From a checkpoint of a small mixture-of-experts model trained on Wikipedia.
Training: 644M tokens, 4536 steps.
Below are experts of layer 2 (counted from 0) of a mixture-of-experts language model. Rows are named router (the router's row for the expert), up (a neuron's input weights, with its number) and show model dimensions 0-191. Each number is 128 + 24 x the weight over its row's rms, rounded and kept within 0 to 255. Numbers have three digits each.
After each expert's rows: a language model's description of what the expert responds to; "comes after" lists some tokens at least twice as common just before its tokens as in all text. This comes from a sample of Wikipedia text that the model never trained on. Tokens count by the router's weight.

# expert 14
router:135147154146152070156093129128059143062136118118103137143131135153156110151122157115107114051154102119144146125094090109129116148137153114113120134118098123129159136119118095118127122192066110065121142125186101129112140185145125152113105115144166131132168146134132133120132144096129115121122092176151155087137137113135118158131129124124130131122102129129152133118116137115185116112141121117106142170122100143137121161144120080106131133123122115115119128177124136173141125164132124119102129166128112078177148138140119136144117115126104128139122089129149167124117082132149096151
up0:117173127139139126161150169158158116097132104099159138142087132116119167123075133142112166133063088130125131112095129138123109147119121116118136147122111131158167106127119105127117136162131123168104092117108164139118113105102097094154130172140161104085120105151103115131131141112189106094148188136165128146175114096117131142116141103118155112156111104118125141115107148083121143156126120110111117146128144156106145141107144093110126126122144132193128140105137095123110208159111133139090162107082132115117151125141172116146144125096137092078120130122130133140135086141139120141
up1:119110113154047117123139159128121139145145074139110151118124137133111067140152118124141135115165144128196124140118081152129156110149106134123132106151119109100108119135094121138106133145124122141169097106132114141119157148102150156120141151142116142056097088131124154145118148161132130098125123095102112149161071150112121130118138166077167144152116091127115156138168127164162084150118146121127125116135166141153100171094154130114109138113145129143157130095154135112110104106150157145133151158091102121179135133175133158137112111142148124079141125127125124103144149086143157129
up2:095165164125134133100104105143125120148144147103113131160114128168107116101150160074093116156105126148144198150129099113102132112124106135189113149091105125156073152129150144133134114136131103096174107110145086101106109144150150131140129143112119162112132132117142164098160162096152112121138136141118171083142127095091157109118176125122131139114169118116112145154095161112123109143103166114125118094123102148111129127101143117106142109184136132110116114120129123094139155130089110108134144152167134114079133145127085142179106147136181142126134161132119124144107116086132158082
up3:135116168150134170148078137121171174120129129161093131110120129141148123106106092132114115130183141125101148100145122108087120168093134136100091150102132158097048125150134137118092124144120145132112125125137121145160144167118098093091149111111117135135108128158130124106103106124108174139106119099145155120162126151079159093120134156079152114138142183102115105138166096135121105151160115127168123156092142160188137125135135117130146134110138105153119174101179138085120132112107125153112109117149096157151106127117155150153129105163096134111141152115113134139129165122122095125
up4:128143097136139138100102129113141148099142165149103175109132123123104142107125120137117163145112098084115140099113112114138144115076097085139135128137121142117112155121142128117138126151071113118086122172182112158153124163072096135145140121136120133140121124115104129138159141107119114106156077161168116126114175099115096146159109151094123123100156143150170113166133157118163133143145093133083152164138174118155112110174138089086146106140142114146118126138142149115141079176096149114127163128168107099110126141135106145169151112128088130132121129148121103135099108071105158111
up5:124128124063124106126123173123115141128100079164124117117170161166120118125142112131156190107182172147170118065091133150087094143128118109133111090163146144130117132151117111138121139113112151114100119167134139139166116123128109166127127144130139141093121147124186136155105139102131119089160111132114126137129147137136090123182129136140146109128097098137101125150131152141152149108115114150109106127073097138129111127110145126121147130128130127126154077162143105084103113119152063105131141142161133138116126126109125113130102135080148079150099143165121144142096157086120081123
up6:161134148177098139132116146137145123119105156151154120165148140104109162124097134138170101089130122117116120134141154118104131162134104134082102052135069134139125149132085125148105105101102099164150129099079121111144167087133133138095110146129152132120050123110125121133141123122102155174117134106120147132139134145129163137100090146133149134059166144115112093109158149118141097135101096105128119142133126129155129130167111167126116139141174136155090134102155101121116107176137101080157127173128115151114119135126128117112134166127117151174135148110141133132160103143085127130
Description: Table cell spaces. The bare space token after a pipe or semicolon in tables and score lists, just before a number, e.g. | 4.
comes after: " |", ";", " –", " /", ");", " ISBN"

# expert 13
router:104183125095162123173121134133131135116138143092110103123185125098126129116143088164148207150151141101160137168156168132148127097107112133115119127143191126131126143148125113143142177126123096140137073120128168127136106129144118174114119144131120176113111162131095105102127125140119160119099066101148153096135113098124133101114116164095118115181105125163138098106114145113134114116104130120148129112113057109158150144116119134110145143141124147107120158138127125147151158164144120101096129134128108135130101097081065148137107119117119134103144142121069141122122145130126144123
up0:127162091145106147130148123165106079108177079153157074137105131139173151116094150104139155121128168142131140125124123143134119123105104113071141101167160128175140175172141132151138168133072122128140095139101090119190097117093091144135139130097109116130117130080121136115109141158155133120116101127153167108159116153120144115143145127092135096159118111138092123130134129128110116132134105117137131136115106108115136112128141118121105143141114090122094093131159143129133107162122198090117130140162151183128121127114132171118130126130105195148118103118091118105121140112090140133
up1:121184131137128162121149150087117161116163109097115136151130153162089119117140115163141131121119143153092120092154104133089123154122168129160148138134169118133136111115062079098095145138100118177094092131137142154128151145150103150158136118132080111124119107095113103118118099143136148152143137137131179150115127114138084188122123139083104123108161113121120136144152156138127089133126142143103174145148117160176142099108095117094115128137103120133112134128106160100115134127132121148152125095132120140133120125100118124156146143118093102128127082098119146163189076116160152175
up2:130188109131123113164088149166129133100124145133097124134102143153142118120111117114139126140125099118160139131134146118132107122124131164097120108089169133121117126158128146175101201108136100163180132114123165127122116132135105117127137152140117084125176103141146178102157124148097145147172089132100180122110103100135130127123122133141123143164128088153133134138090155076127118149130125123100162134072156138122121082158105114162136119132161161132133146100181123163166109121146143126105087127127142146105113163096101109117122130136159103123146122102103101160191106131096141158
up3:125148124125158130130182111112157132160158080093157076123140121111073098137121113146135122150163165106143113071119153073110119088170175115130136162118117151189141118126161125137173160136091103099129151115152100133168114124141169129123117162135179131148132137117153144138079107151159116114091122126133157152160108112120113162143105178100091082147115128108139143119122090145105118136111138148139133146136104108092094134127173161136137172137115118126125163127150128136148127136132097123142130090122122098149122105133133132116142157145163131111118138124156123106139124124089102070
up4:161129144154140096140122118171171152140152154131129121104136134133175073127114111145129122180108139154121146146144160089159126155081126131109129152106136101128150141153151156148101137169157140147128174140106175053077109158132092136137144113122133116143152116110143144163095110113125116124096094113117147177114103133124066149136111132144087145123131140146121117110121104152147123083086111116146162147121106112143142104155123102123126153135071144118112110139124163137105139136124171138106150103089134149156108100086138148123092134135147149108124147096140092115165110132093083106
up5:143127157111111116118135100157102099141119121150114103158115114138131140110177134135104165169128099104135126168165135159127136155109115129165127144108127135143092115130095146144108168092049138085111138124132125140138117144129110158092137143146102156139117105155123100132144104162135081134112093167151119109148172115116106070117144119079132141137137124113123105133146165121122123176137095177152107150133143155187165123139150106127170108125133126092113131137115158144122137088112183126145114144176090100161188111070136136125123140139114128119109117108156157119140120134085117128
up6:165124121128164057138114108138131131147158137134066141112143119111133102087164092113128141095152119146151147117139162142098166133118121111162175092143115094124170131140169146158144169181097138137158122110117077137154110168106143126115114103149136106114127093123115121149116114107111138130154110138145144154103168128130090114147159124118091129141133094135157172082088111088119118084110145097124131122124085135101159118128119102124123097137133148067155162107104111123170153151094141090105117147158119118091123115150132118112119138136111127163077173141106143133124125140110141135
Description: Kinship and personal nouns. Nouns after his or her naming relations and roles such as father, brother, wife, rival, heir, plus possessive s endings.
comes after: " his", " her", "'", " He", " he", " their"

# expert 25
router:113166196180123085075139123126129175090127133141123123104132124138119136143117130105170132143149125125096128133155141072134126110088143105083115171114131123118136145087137139140131126130103140078144130117161107106104139127117174175118127079161122132133096124094149166155137160169114121117105092102156119107152158148137114091146118126107144150127147116112119103116125102111206123115107154150166157088124124155096117118143128120151144132116113112124092120108149124149138101179129136136094176188120154125133145122139124101135127146105126171143104099100128169141119139119131088105
up0:143127127106144138110173114145145144075135156132142126088108130149139163156145120099150104131155137135131150154118143130152136101085147094135145099158099093145136161120140128096076154160132128123156120149125133146114165134157113111152077169153155126110144126135130118129143130145130106146071094103091121160127108145095110125167102186111147086091167107108133069111127131141162114123155139198153116153163141134128131102099103172138158137105137100127135103156110131112112098143180086125154129152133141097095146095132153143116105124146104147088135134100106146109151131153119139086
up1:164161107133131125132129084154125129126178131134164170153145116083105103142140133086177146144106150117117162188130174094133124129108110130146155125144158091172115113110131129082131154177135104141139133082155129086110110144103102092132125157140106117154068120124133100143108168154146125173157111128129126121109185126133133151112117142116113173130147095134145109125123140101121107112124083157116145171134117095114120112108131159153130071164133150154105149139130122136150137125117150125129111116099159146135151077156103109161115105105148152124156105135112086120121115133106175163
up2:108132145095141127066125076137150129103114080190143143156112153112163110120128144129128130086120138132133110135128144124133138114139112089101112142126149052120136146119148141114159116125111112136114118127148114128131142122142141125140143162139108148159098107173149138168148133135161123077166100071129116113129114112163104113150116126105103173179110082153176134119142097078129123139142123146128127147127127131088099134109100182175131134125154115177122138134134132139161110069148142116133121101128109135149106136137142169168099149101168115148146079089120130150110121085115145128
up3:120115067133159124121137170119118170120132113128131120135108119154130134154128135117184113087100155128124157145177154133106119167138153086161128123100143096127098145112125116056136114130122139121089083103111125134143131172147158147144100093159126168135126134129149128159113162154086102156116114099107132117134154132107143128100101158091138149146076115102161091103112102179131099138079178102122146146145141171137088130100086178104150125125153130138140119152143111109130151155132154163127117136133101149141129105172140137144099100107137114097112145133125143101104154117164109110
up4:159147116154140110113123114133141100097094133105150100098140122119132136133142120128161136145112102153087125136159152103132135176102133109116139133116134099089158137103142124103100128107139091143114103072110130154097111141116162094144125139150129139118126183147150130126168144094164073124110126130147129122126144159162071115150119116124140151114129119137087091130126123108145128123101136108176119126124140097133102119112147161145117156116152194145104138141150129170147096205154124133102180145175108177109190125143143093126165128110147132169074099115122127118131125084135145126
up5:145123104155128088120095162140168113184137091145133134160119152110143150110129113109148157106109108131138131107121133122092096163131149156095119139108117146113124090116132148151174160131121127120109129162148136111140162185095163157122098115097087108121129141116148121068106127164155153114099111093143108101120104118092113127140117150075087133083127131105111092153143098110142123145140130113126097092106132123156134127179170093126134191134145119142161118157141140119143074143134120145114172122127142076141152114148152130127115134119106137144113183156155113136131102162099177138
up6:152135138091142100138094099113147101151085127111103124140107141130104119155113088121117128123123134114135101116116147127159131065137124096167115093128144163138130126072094145102140130136178154153104148155121114129142131098151139153108135095112125092119117170158142098112102213125134183132148148163135134090124146111118117165137160133129132165127111140182088147152139145108119150142114120127120130136151101128132124129159118122087140149140168146179092151095120125146148114118097147184112098169140126123102117151125158150156155065127137082142128094130159122134106134124138136082
Description: Spaces before numbers. Bare spaces and opening parentheses before years or dates, especially after commas in Born: August 25, 1911 infobox lines.
comes after: ",", "|", ":", " January", " |", " November"

# expert 33
router:191132120202161128127143168166146132119122146129118135062136112127124115183116150132163130096143106119198113122114053072131122161122137118120145111164097155132151124104155120150166127149126152114136139113179134113135102149101167102127149112132127104146134134124091144136135130108159141130143127117108140101103142121134102118144094167112112123142102078133153137149163123121107117137115089151124154136123116115111132152118087105147105112098153129161158131107117134118117126102148155113081090092131151106136145097150117164125109112124121147122118075135148151129158124087164142083
up0:158125113154129108160150086125102155162106114093138096108153131130120159148128132145167111162157150074175151097149138134121114115155097103108105104109118105134097171152151129111136098152119115155113088124131147096111127112118121104138095116143120135132118154175147160148141139144163152136085107116151129124148116095133124141096096120170114119154103095166100090165133084138080118175110118122099122118118119122125121091154117114138152075125171106132157152126141174146113123139092180089133072110112121119157177094119143139132130130133176122140091120158130110111131137139140119080
up1:120131133155144102144108141121076148114095099145100142121130116148162131094145140105106124116118118132102191161134125125138098138118123089139124104127137095161184122127164124175168089141104099160147127115188121124116172139110101126141107130164142090139154189099094126128129139099098129107115096128141153118099156130131097115119180175133155104151099126121138142111141119104157096136143120153122143113160060150121119109108105125108121132116070187096125090122104147143131118135151110080156127149091108137118113133129157107141093129097125145105109136181112129114118127161159142127
up2:150148131153147118153156108133128107157137122149099102132126128134120108137103113128138055152121140157116139152131146143146157166111083101093130164145132137148109093120168134114117109092101136180180113107127131116157118126121156140124084134108110139101102151117171109122156102157122149120157152092171132109109118150137095136136128070123110152138153155147116137147167124194113140177128145095114148082132146111141131106102167139122107105101167136165136098121167087126109107101116164110150128129129129096129161105102093136140116056114113152155141157127133107152107087106156120145
up3:135164135162138126136135139121141137105129150129107098101117125132136164096114145173113106119132142125120179137149132108158133117088130106102129129150157123140151109162156135129130123124155144175159107146185144135132117139089150066134105113118103131156095169116094148132147114128182160149116151095149140121150131113138148129118081138094146068129106079098205108096166105129126122147108107114118166136128102096127113127167110169114091153155146100152112149147127108100175129116156174121120113130147162135123143130140083181119090122104128112076122116120123144122131125144088110112
up4:159108128071113138134135135133131138132156139105097076134133142136145147142216139135119097136163146112120091126133154080148110115142200111116146129167140145162158127088123110125107134152105135126125160131171173152135127144129108110105082161125133138138129166088127160089124100089188156160142103124136117113090065131110162119140105140095167145156092112123168149139140112115130119105154093117134128164146140119086133126126146147169113091154126099116142150145125113158102143112122143146145135099131111109094115104116167150109097094123154135100101157112125140138146125109129117122
up5:146118158121122135135182092181164096079089114141097172113172119160129139123081137115148139095121089108138133128161111144131112115134107138127108138108119114108154111109129101101148127106109127142080138132130151119133154140072128131122126135147157141135127061169138094114131113124104117136130095130139102125132144105178153082085134075126120095109148135112155128147161092125144114154173166111138091153118101111111134132160108132122159134155134168173167138161113113123090120109184142135139112133147137130135160147153116114122138106182137137105173123148121181140161150113126122155
up6:095152130132135125141106160184123144135114126121087119123137141159088160090132107159131142106134152146178080154129144111132152133072113142112127079138137123106115128089122104137152121167092123114141158135080102114135095144102164082169138145128115128135139154113176117107141123113113152127146153121122117111126135143121131109151123166112103178139130159131142147112123127138138146121111118196116137128149146100122138110129077096156149070100111109120124136084116104122164115151159133130109125100167111123124116077154132115115101112147088180121098122159185136084116131074135148155
Description: Dashes in ranges. En dashes in year and score ranges such as 1896–1982 and 93–49, plus coordinate separators and some commas.
comes after: "0", "1", "6", "5", "3", "9"

# expert 37
router:136118110174114099080118150164121180069125108160121094132159105094160160129122133104157161151155152139106105121107117126139130096137151119107141199128137110140119130132109139107134111105122153110122141122118117142150152154112157186137119106152135167135120144064152135134170130105126129118108114163173135062141130153123141121101141095112138113131149140170124076099135056135166143119116137139116134104088117116154136115089088097121129086162127094147120153122143115115098134135111134113123174147134144111142137116144112137139180150125096149138147118136125149155133159089103125095
up0:128118151114123129129136153084090121103104133152109111125143123116085136124125110121139159152132145155122132133095173112122121130107116142108178125108113172151125143127154107143123120098127091138129170124155104137127130163110105142132140179105160090117185134111127107132144124105135134087186112164158120112197124129135158147110097186108110108170112128120152159109141119079078119163155121111140137135136124135158165099125112141136148132169130126099093142165110133123096108129074137125151118075091112142127135136117125119127113130157109153152131125101073155078162162135138075097
up1:138141138126120114106132157135098150130143117157112118122079117140107117120128173095171126128138143141115135123088093099152140156146138146100131139099099117105096127135109144101134144115121079180094136109106169126161115133113162112125124110090123155126142129119177134122114158110159142147138177167154166139130154133175129168176177117152134136092149169142105108090144110136160169133120167129107133133158117133107128133130100083108146124104162092149129129145151097179104108125145128121073139090135146162128129149110180158112074115107126115115108167172147085110103125151125124138
up2:105111123161102097176087169112110124098127118151135130122143079117108128171159126140168115106104085134118079130134107134124132120185121086134152130103126089128126166106139090151108115117113073113132125123142129144110136122114106133120134139112097101166138161130128153114167151119117112156146156128103176110097109141161085150097144124157086079152129143186123111115138096135140178172103099108102106161128133137142140151146124068090121096161121136125106153154153147144112129139154118124140125141102134134162107110179153140151134090124085110135108144103152111168148147126104110120
up3:145086131148142150130142094147196128155149112114143100125119172118115143154102112151130161168091107141076168121129112087135107109134172173111121143155137090127119143152126146107081124131078143109101100142106141122131145129101121123105145140124157131099143104121145111161129141134172131155092082152114113087175138088125129153119106143105109146142110112105154116118115157145160187159115124133104126140104144103125137129111082117161119098112130172123132134116111126098156163150115134102163102116150147180127126163099089136092123127170097080135126103107183123122121130147135114151
up4:119127170109141180152121117143132133123153134135124135109131117113124129161082122143135152116097142159122132112078101107081133143128127097130096167070133149145151098127135137120134094090087103137117128151143095150109115137105095057138160166115109097134110132125136108115157168126161150130150104125104145126099102104128141146137130152148080105110169132106179128157126153119173135174170140092107103081108154118123130113147114107156157147168087173087134112102125130111122120127128171147128106114112145120156107178156164103111175128135147130154118116168110113115162119105119153129
up5:116118126159130110051130146132106125092122110134164128112128124154127136096154132106125134154109141121148140160091121113132179114148131112125094158193134125175107115101090147104113121160076170147139151123153155144144201071142114158157153103131153129132152102175170149123144129125103138145104162117155125101121129186118141126106106132130129130147156108089116104099146149123106120132101101095114141118151135189131122125151123164085141111090127134139095101148134096134115133106151085118142137112142143113061105133145151115130133131122127149134133140128135112092134130087129137180
up6:157181103095162078147180130133066162110102147149124089140087137092120110148082120098128088125143109125105154089124092163093130146102162174134125131167141136151105123150146101091134141176134146138158130112134129161108152129133172162120133117159139134105119133138143117101109154143132137133132087114133133129119109132115099112124115151118133131164082096117113133158169127130171132098116117156145134149117129173139102121113117144159161137165116087151145128160107143169112112109066149140098146130125136157100127148140124113110106181141158102128170096134146139128135133078152129136
Description: Parentheses and spaces after prepositions. Opening parentheses before unit conversions or birth details, and spaces after in, of, born before years like 1806.
comes after: " in", " of", " on", " to", "\"", " In"

# expert 60
router:126120167109135066119147149151084143128118112132152123152103130145089143139100094120121170139144163141115174116155142110131124085100114100111127185145141089151132171069157171102157128141101148091108097081189122119092141115116115136128140104132148150120104108153118125140153188176134156114125152170140124101122147116122117114121106147096149143146145097162138122146148109122149146125117117136142158139157101109116131095135104128136140115131085081095131140118127147114125127167123152127137122157147094060146112150097132163097161148091107148145132139126118144082117112108158130107
up0:127123134136106099176122138177110093061091142154134085100119131134089126081146165106155133086149129122141096154144123120128099158089088111098116151139115110131109134128102147136137121165116152121103091116121150142148133148159082148150151112133136122095104184170128171176143147155120154135114152104106111127131139136081122143112071127111114123125131088147158128134135129125167162160159116129166127101119149127062100114122123177098143110161136125162130138122129124139137130165173150125127133115074121098116116120109124148150137157125167129125091142100138149121105094106138161122
up1:118150143103145121126161123135115120127207135158126146142091115127126123123106121159136165117154150134105136099119117128134113131142194094092124155176114101145143103104113102174133096125129169143111143122146097148158109147143109147130088109135121126111111089088139118160122143146100177122173153156107110139111111083113149099146164147157102182137132151108134155121120101145144147086110153124110094125151129106077120145116138036095148142125121107139076117146110139142166142113116140148137130159125132101123107121145108146119137150096157076136127136154111128171102156110127112117
up2:187102111130130126133126075135086169129137097122131152119096138137112143168141125116110114163156117125130117106097114107092120113132135119142101138073144148114127162113171116161056113112116154156146108109141144128119128118134111119124108139149120111094150117155168073146104196117183123143137110105106158114137101110131102124100136084183111083134121135104142143113140110107119178160148114177110148157145104145141084135124130144144139159131142103140102160178104136124130128149114142134132113170141165162137147138135109157155097141113148111154144097111129107085159136086112112117
up3:102136123143169168137137147146146121105096126157114120141158137104088151138106100118122137140137110140088118132094114117082127141155117125118157114135115118160124143125151157104105120134129160147107109089101114087109169094130145123109113142127133120136134077121090104134142156140105153121065161126141106089086135113112155155149168129090147146161153112117172083083123131110172132156104124141118106123155081058132155125091112149138137160097067133103154153156133158139103131127148140129167145147120129092160102115157119090161144112154131161168128132126119171130165130148148112143
up4:147137103156134109154142162146150152125110164123117126098117155139140112122122110099123103129084131173114141093112133141144150089130121169098136100170168106193126133136111141138066140103156086119157138082123114111144157144128164121116114139109093147123085149141143136130162115096151116141101162139103154153132128082128123128105128131148148139129121145152083159114081201149148086123113112143079131119085134118147143130136113139150143128097114136195161154121119131114151151189127142111125119101141160123112097088101127124123137137102154152109099134134152138168092171109134118125
up5:131155114128127097134159151118135102079094125101153123128160161117162110167116115126101109105123134123155141124165087129120095114141061166098143143108188112135069142139143123147089112126175138112096133134128162119167159140124102093152134114133120159121106176150095111111180171186155136119097140130100143103138095133123143123119146167108150104155137147103132101127122145106145125144114148098124157142129131134144121142083103163119132100149113148087127146155166139150133133126119146091085158119143096149146123118099126100090100125161089135112135146092090135160108143093103132135
up6:102129084102157091145117174144154101153108113120158135112138173133129170146135141115132149154127141152144153125109140142125102128139149121106136136146140144156126164107158117115126109114109164169151083132157145122114141128103099164153151141129140172135180110141160143139104171082130160135118131169139143128097147122132142134127065128149094160167115125151152103150097107129072154108076136078111106168140113116087148100099096127087121080108136107113110121131139127154135111125135136095154161144178127122140085125116137136095131132107103153096111127077116131091150106167108115096
Description: Main biographical verbs. Main verbs after a subject in biographies, e.g. was, became, started, played, served, began, released.
comes after: ",", " he", " He", " and", " who", " was"

# expert 32
router:156161103121114147146096131115130137131156140147139089110118118131142136117146114131141126163160154133171172160119087109140187109159153143188145112171078115162134143136125146130176154097115157117112130117146151110084151129110113120127129122118127116091121123110112106102154091125146127115078129130124126101107122157104145128125121105082121167129169149134141115119145043143123138126083129121118110109131116110129126142123129114108148079136084088110130150139148132126098119148132161108120112111153145060167129113134079161172119141082104108128158136152166156128103126117153098171
up0:145088104172078102122110157161147128135089154121139123164116152115158134146140113154175114131134110122142142163127100112143085153151145109156102109101161187130116129161119158136157146100147160198128133132123125103124100113136143112098171111154164121074135151076101124122111104128137097095126144096180121184130130122138162128117100158143101111116116128136087108146174127167156113079166105121094135135122102130137109149111118126145123146143114127170108117106132130116135158122096117112123090148102135110121116128120136128114156086085122118120164142095170140129135114079123100121
up1:126100124117132103127098091119144136156112163122102083125142121132102107148129123100134149133134112125147127077116150115148153149128113147076107102109155162140113144116108143087132112123135168140137149132117148103136143078115098106138168154127135114129090158175133135086114154147102149154113144184145138116116133138127111107135156124124120145080134116161140094117169166155129119095113149163128105090147157138135169124102116122124106159141161107138073126198155105100134146143076143134107147132137133173115117147082103133111160124092174183078179127133113163114136123139130131156
up2:157105149125137142128153106113138136132138135080048160114151145107128095118173088133111138162130117116115136135111128121161184128125138130147125090150105136116174165131092130149172106121147130120107118119156146092097157118106156156102167108100113126091116121134105109096166099154087144119117111082096096165157134178097125121133117140139116110142153153119118132074128143166131164105117122179133106105111138148124121123152166084145159150169102078134139160123143133123113146178144131082136152157129108130122123126124129092150112112110112144152120085142093161101109132103140113116
up3:151110118121129123118129123126131135079091185144139142153161137120117095165109134113134149143142122123116121149089187139106113134125073098119167091142120127137145116115137110131126179088111189165113128152149111154116121116122105124124117123125109129142087113161151148132100138149124090130172111121133145153124148170108141147106125118101100127142118130099126114118122114099134117163140190170079089140137098139116128111127112103134108183146111153088136178127113128146108180147158194162106114129125103116123110142133105112129155114118119117132112108076160171071141138155094160111
up4:118108167156112149162140096140118124145134106171140138141156149135109093125156174083126107147145156138137117114142117107145168119088090127163134135151107124134157131125191118122121163155105126101121105112109148121127107134097146105157114129117137174120138171130076136098073100129089091122089119162119122148127173123117135110099140121105090179150144129100133165114123155117100131174164113115137112163145129159148102105077105133121125109158144108123139127113168098116136130130107143100162151151137124111073154158113100144132138115082099133148140117147110142121156146163156069168
up5:140126144154097099127171137084116113145103131114154114191160103169135097139143119133121138123092089153146125150139143149147175117118159159141131106151141143105117111117162108080162077121096145110132127134152130129154141137136114101118089105122122106122134118114116098115155089115119122149164145123092137105115119109163144135139132085110167116121111125079141135128174155084143120144131121114135164141101116175099151124120147125115095120156135125126117113125141142082132113145115132124101122145154120111192147133106102183101140129095100077147078068133150094196132130137165123146
up6:158134127096102140159122101120096169130090132139122097113139094143132123117120149145155109124145131112117138083148136167100119162104116115146148090098099151088137113130155101123143146129093143144146150129097139131121168135152159116094118156129147113146155192150168109166151123116140095134114099132176157084134178105157116121116110123134134094126138117125157130091119086137123133094112117150109161111115119109109100155089116151117143193149123109086132110108131119129108150174161120098133100131138176068082130111099141148154128165153102147142126181098120174136127116101122140099
Description: Verb stems and infinitives. Verbs after to, would or can, and word-final verb pieces, such as take, join, prevent, allow, and to-uch, just-ify.
comes after: " to", " in", " would", " To", " can", " not"

# expert 54
router:152118179135144114129101144124120124085140129120123115162164122192185153190114092122145111158091166121202125152101114135158157139114131143131148122110121142131157122144136114160125136153091102150127082116125095136096123158110112139112152097071147116118145133144114137149110132131151119120119146121151134090127102107138157088122120103119099131144153144123107136127150125085175099159117122079138096128151139141088141148124125107126159116128144156084081143115152138122128091101141135129100135119149117131194127151109140126087108109132117096087112132161132126061151107140152124100
up0:117151129159148091155164092098146099108135097115090144127089145102161106135110118124136135112111158091165153132130114162164139119153095124119096087126101095138127209124148192144129162148082109118131139135142073153118138138087099134130170135139139088152121141160051157126120128117117175098117137129120105121160095116141160098142144121146143140109139114148146146125158119106126122135129148110122116112107135119108125128128129126094114136101155152131144151074102088111083107155127094135128173109152134123147116130172110114191116126103112117143103131148136140113107143136142100090
up1:086115151114118080115108098116137156153160123150107180088096120105137144169078143119108133125140119135146127131165133098131129120175130138165106149154126176111117150141103136150088123113135124144137137068162100149063141135139119159127160137100142133135112138157112098083104131103105191148118122156135097168158152171091090142182127141172120133131125150159122098115142127088112151115126125119111088148173161127121115172123154155156113101135120120114083151192165118106108115099104142145118128159144150140151136100121114140126099112148111112122110104136112126129119116127116128141
up2:145096182081118154122111072113169117118124162112088089120143128156146144107092112157101109145119146144134140124104125153137103105093139171145141102109129129141165165160127171136147142142118118155117102159129109115076107143152153133136089104140117080157133113170135149116166126116147130099140105147147143138126143110089096106102112143151091144165156153185116183155108127132126086127141150145123182094103060124138164131116109123143111146136144115110118121116169122132108139093126141158170146103126080174135125139138160129161120095114138134126134114114133127103103121139153115150
up3:098176120144160122136163151117113120120141155148172104132175104116179140124158126120123130147103109134125130143099113102164187105128135114098117150082152108173162114088126125147117120163101134082155114139125131101073089088092110094132103165095129146147086108123099105128140133157128162115140142125111149135074136129176133077132134139122121110130170094162127125141102099109146153140124145139149113141131144116122184103109152147152170133156150132121149121095164106138113103119141133090094128134165146100125124180138082158129129138111109125146131145148103154114143120128120156079
up4:125095058159149105107088136138110152111126118157125107135152115100089165071160128090160103100121130144122144115119124151113144128086093084097107136195096122093122138134115075126122132169097109159094128161167108158134107117154131089131123144134148095110147134156138130133123133124155106139099150150121165101120125114133156157107114107074154148106084117127136125127120166139139154133123067134124123142135096132136101157150152093096108107140107112137106181142159118135117129118109114078142121133135124126129149150137108164144094155121132129112134145092126124138081148173147097169
up5:146122128131134182141125109144111126154092145187099166163126128123126188123125102170103151143127118136142186154096120137121157138127109147121133146133103092157150129149129118112150090139090148137135135130139121107123125117131096145153106116157122100146092166139138148169143123099149118151128116086099131090136149137080152122115116135132131152152122142130137125142145089094125094124142093131118147163117134115095106118144141141133165104148142112103108160096178119157090134110122130142165135098135128136110105148112115112120128113165133109157081046110133055170132098110141063155
up6:098176114132129142116157157163123137078114119117118094106132139117106120103138146129157116130150116133169127139125123140110152163122142117125127155136105125123129109163110125121132135149119124114174143141117124071079094128122124121128094089094129109110120137139128139118104135126108141086079156093102206149096117128113107131126115147123164145117105161141155104093127088144209136151129070125118113128194048134117137145106174094107156137109107117162175118144126121089114180130132111139104115138118124126143135135143116141094087107139127132128147171150130093088140125123113127125
Description: Election and sports tables. Word pieces and labels in election and sports tables, e.g. Party, Labour, Turnout, Majority, MF, Bo-ts-wana, Clean She-ets.
comes after: "|", " Bo", " B", " Ba", " Co", " P"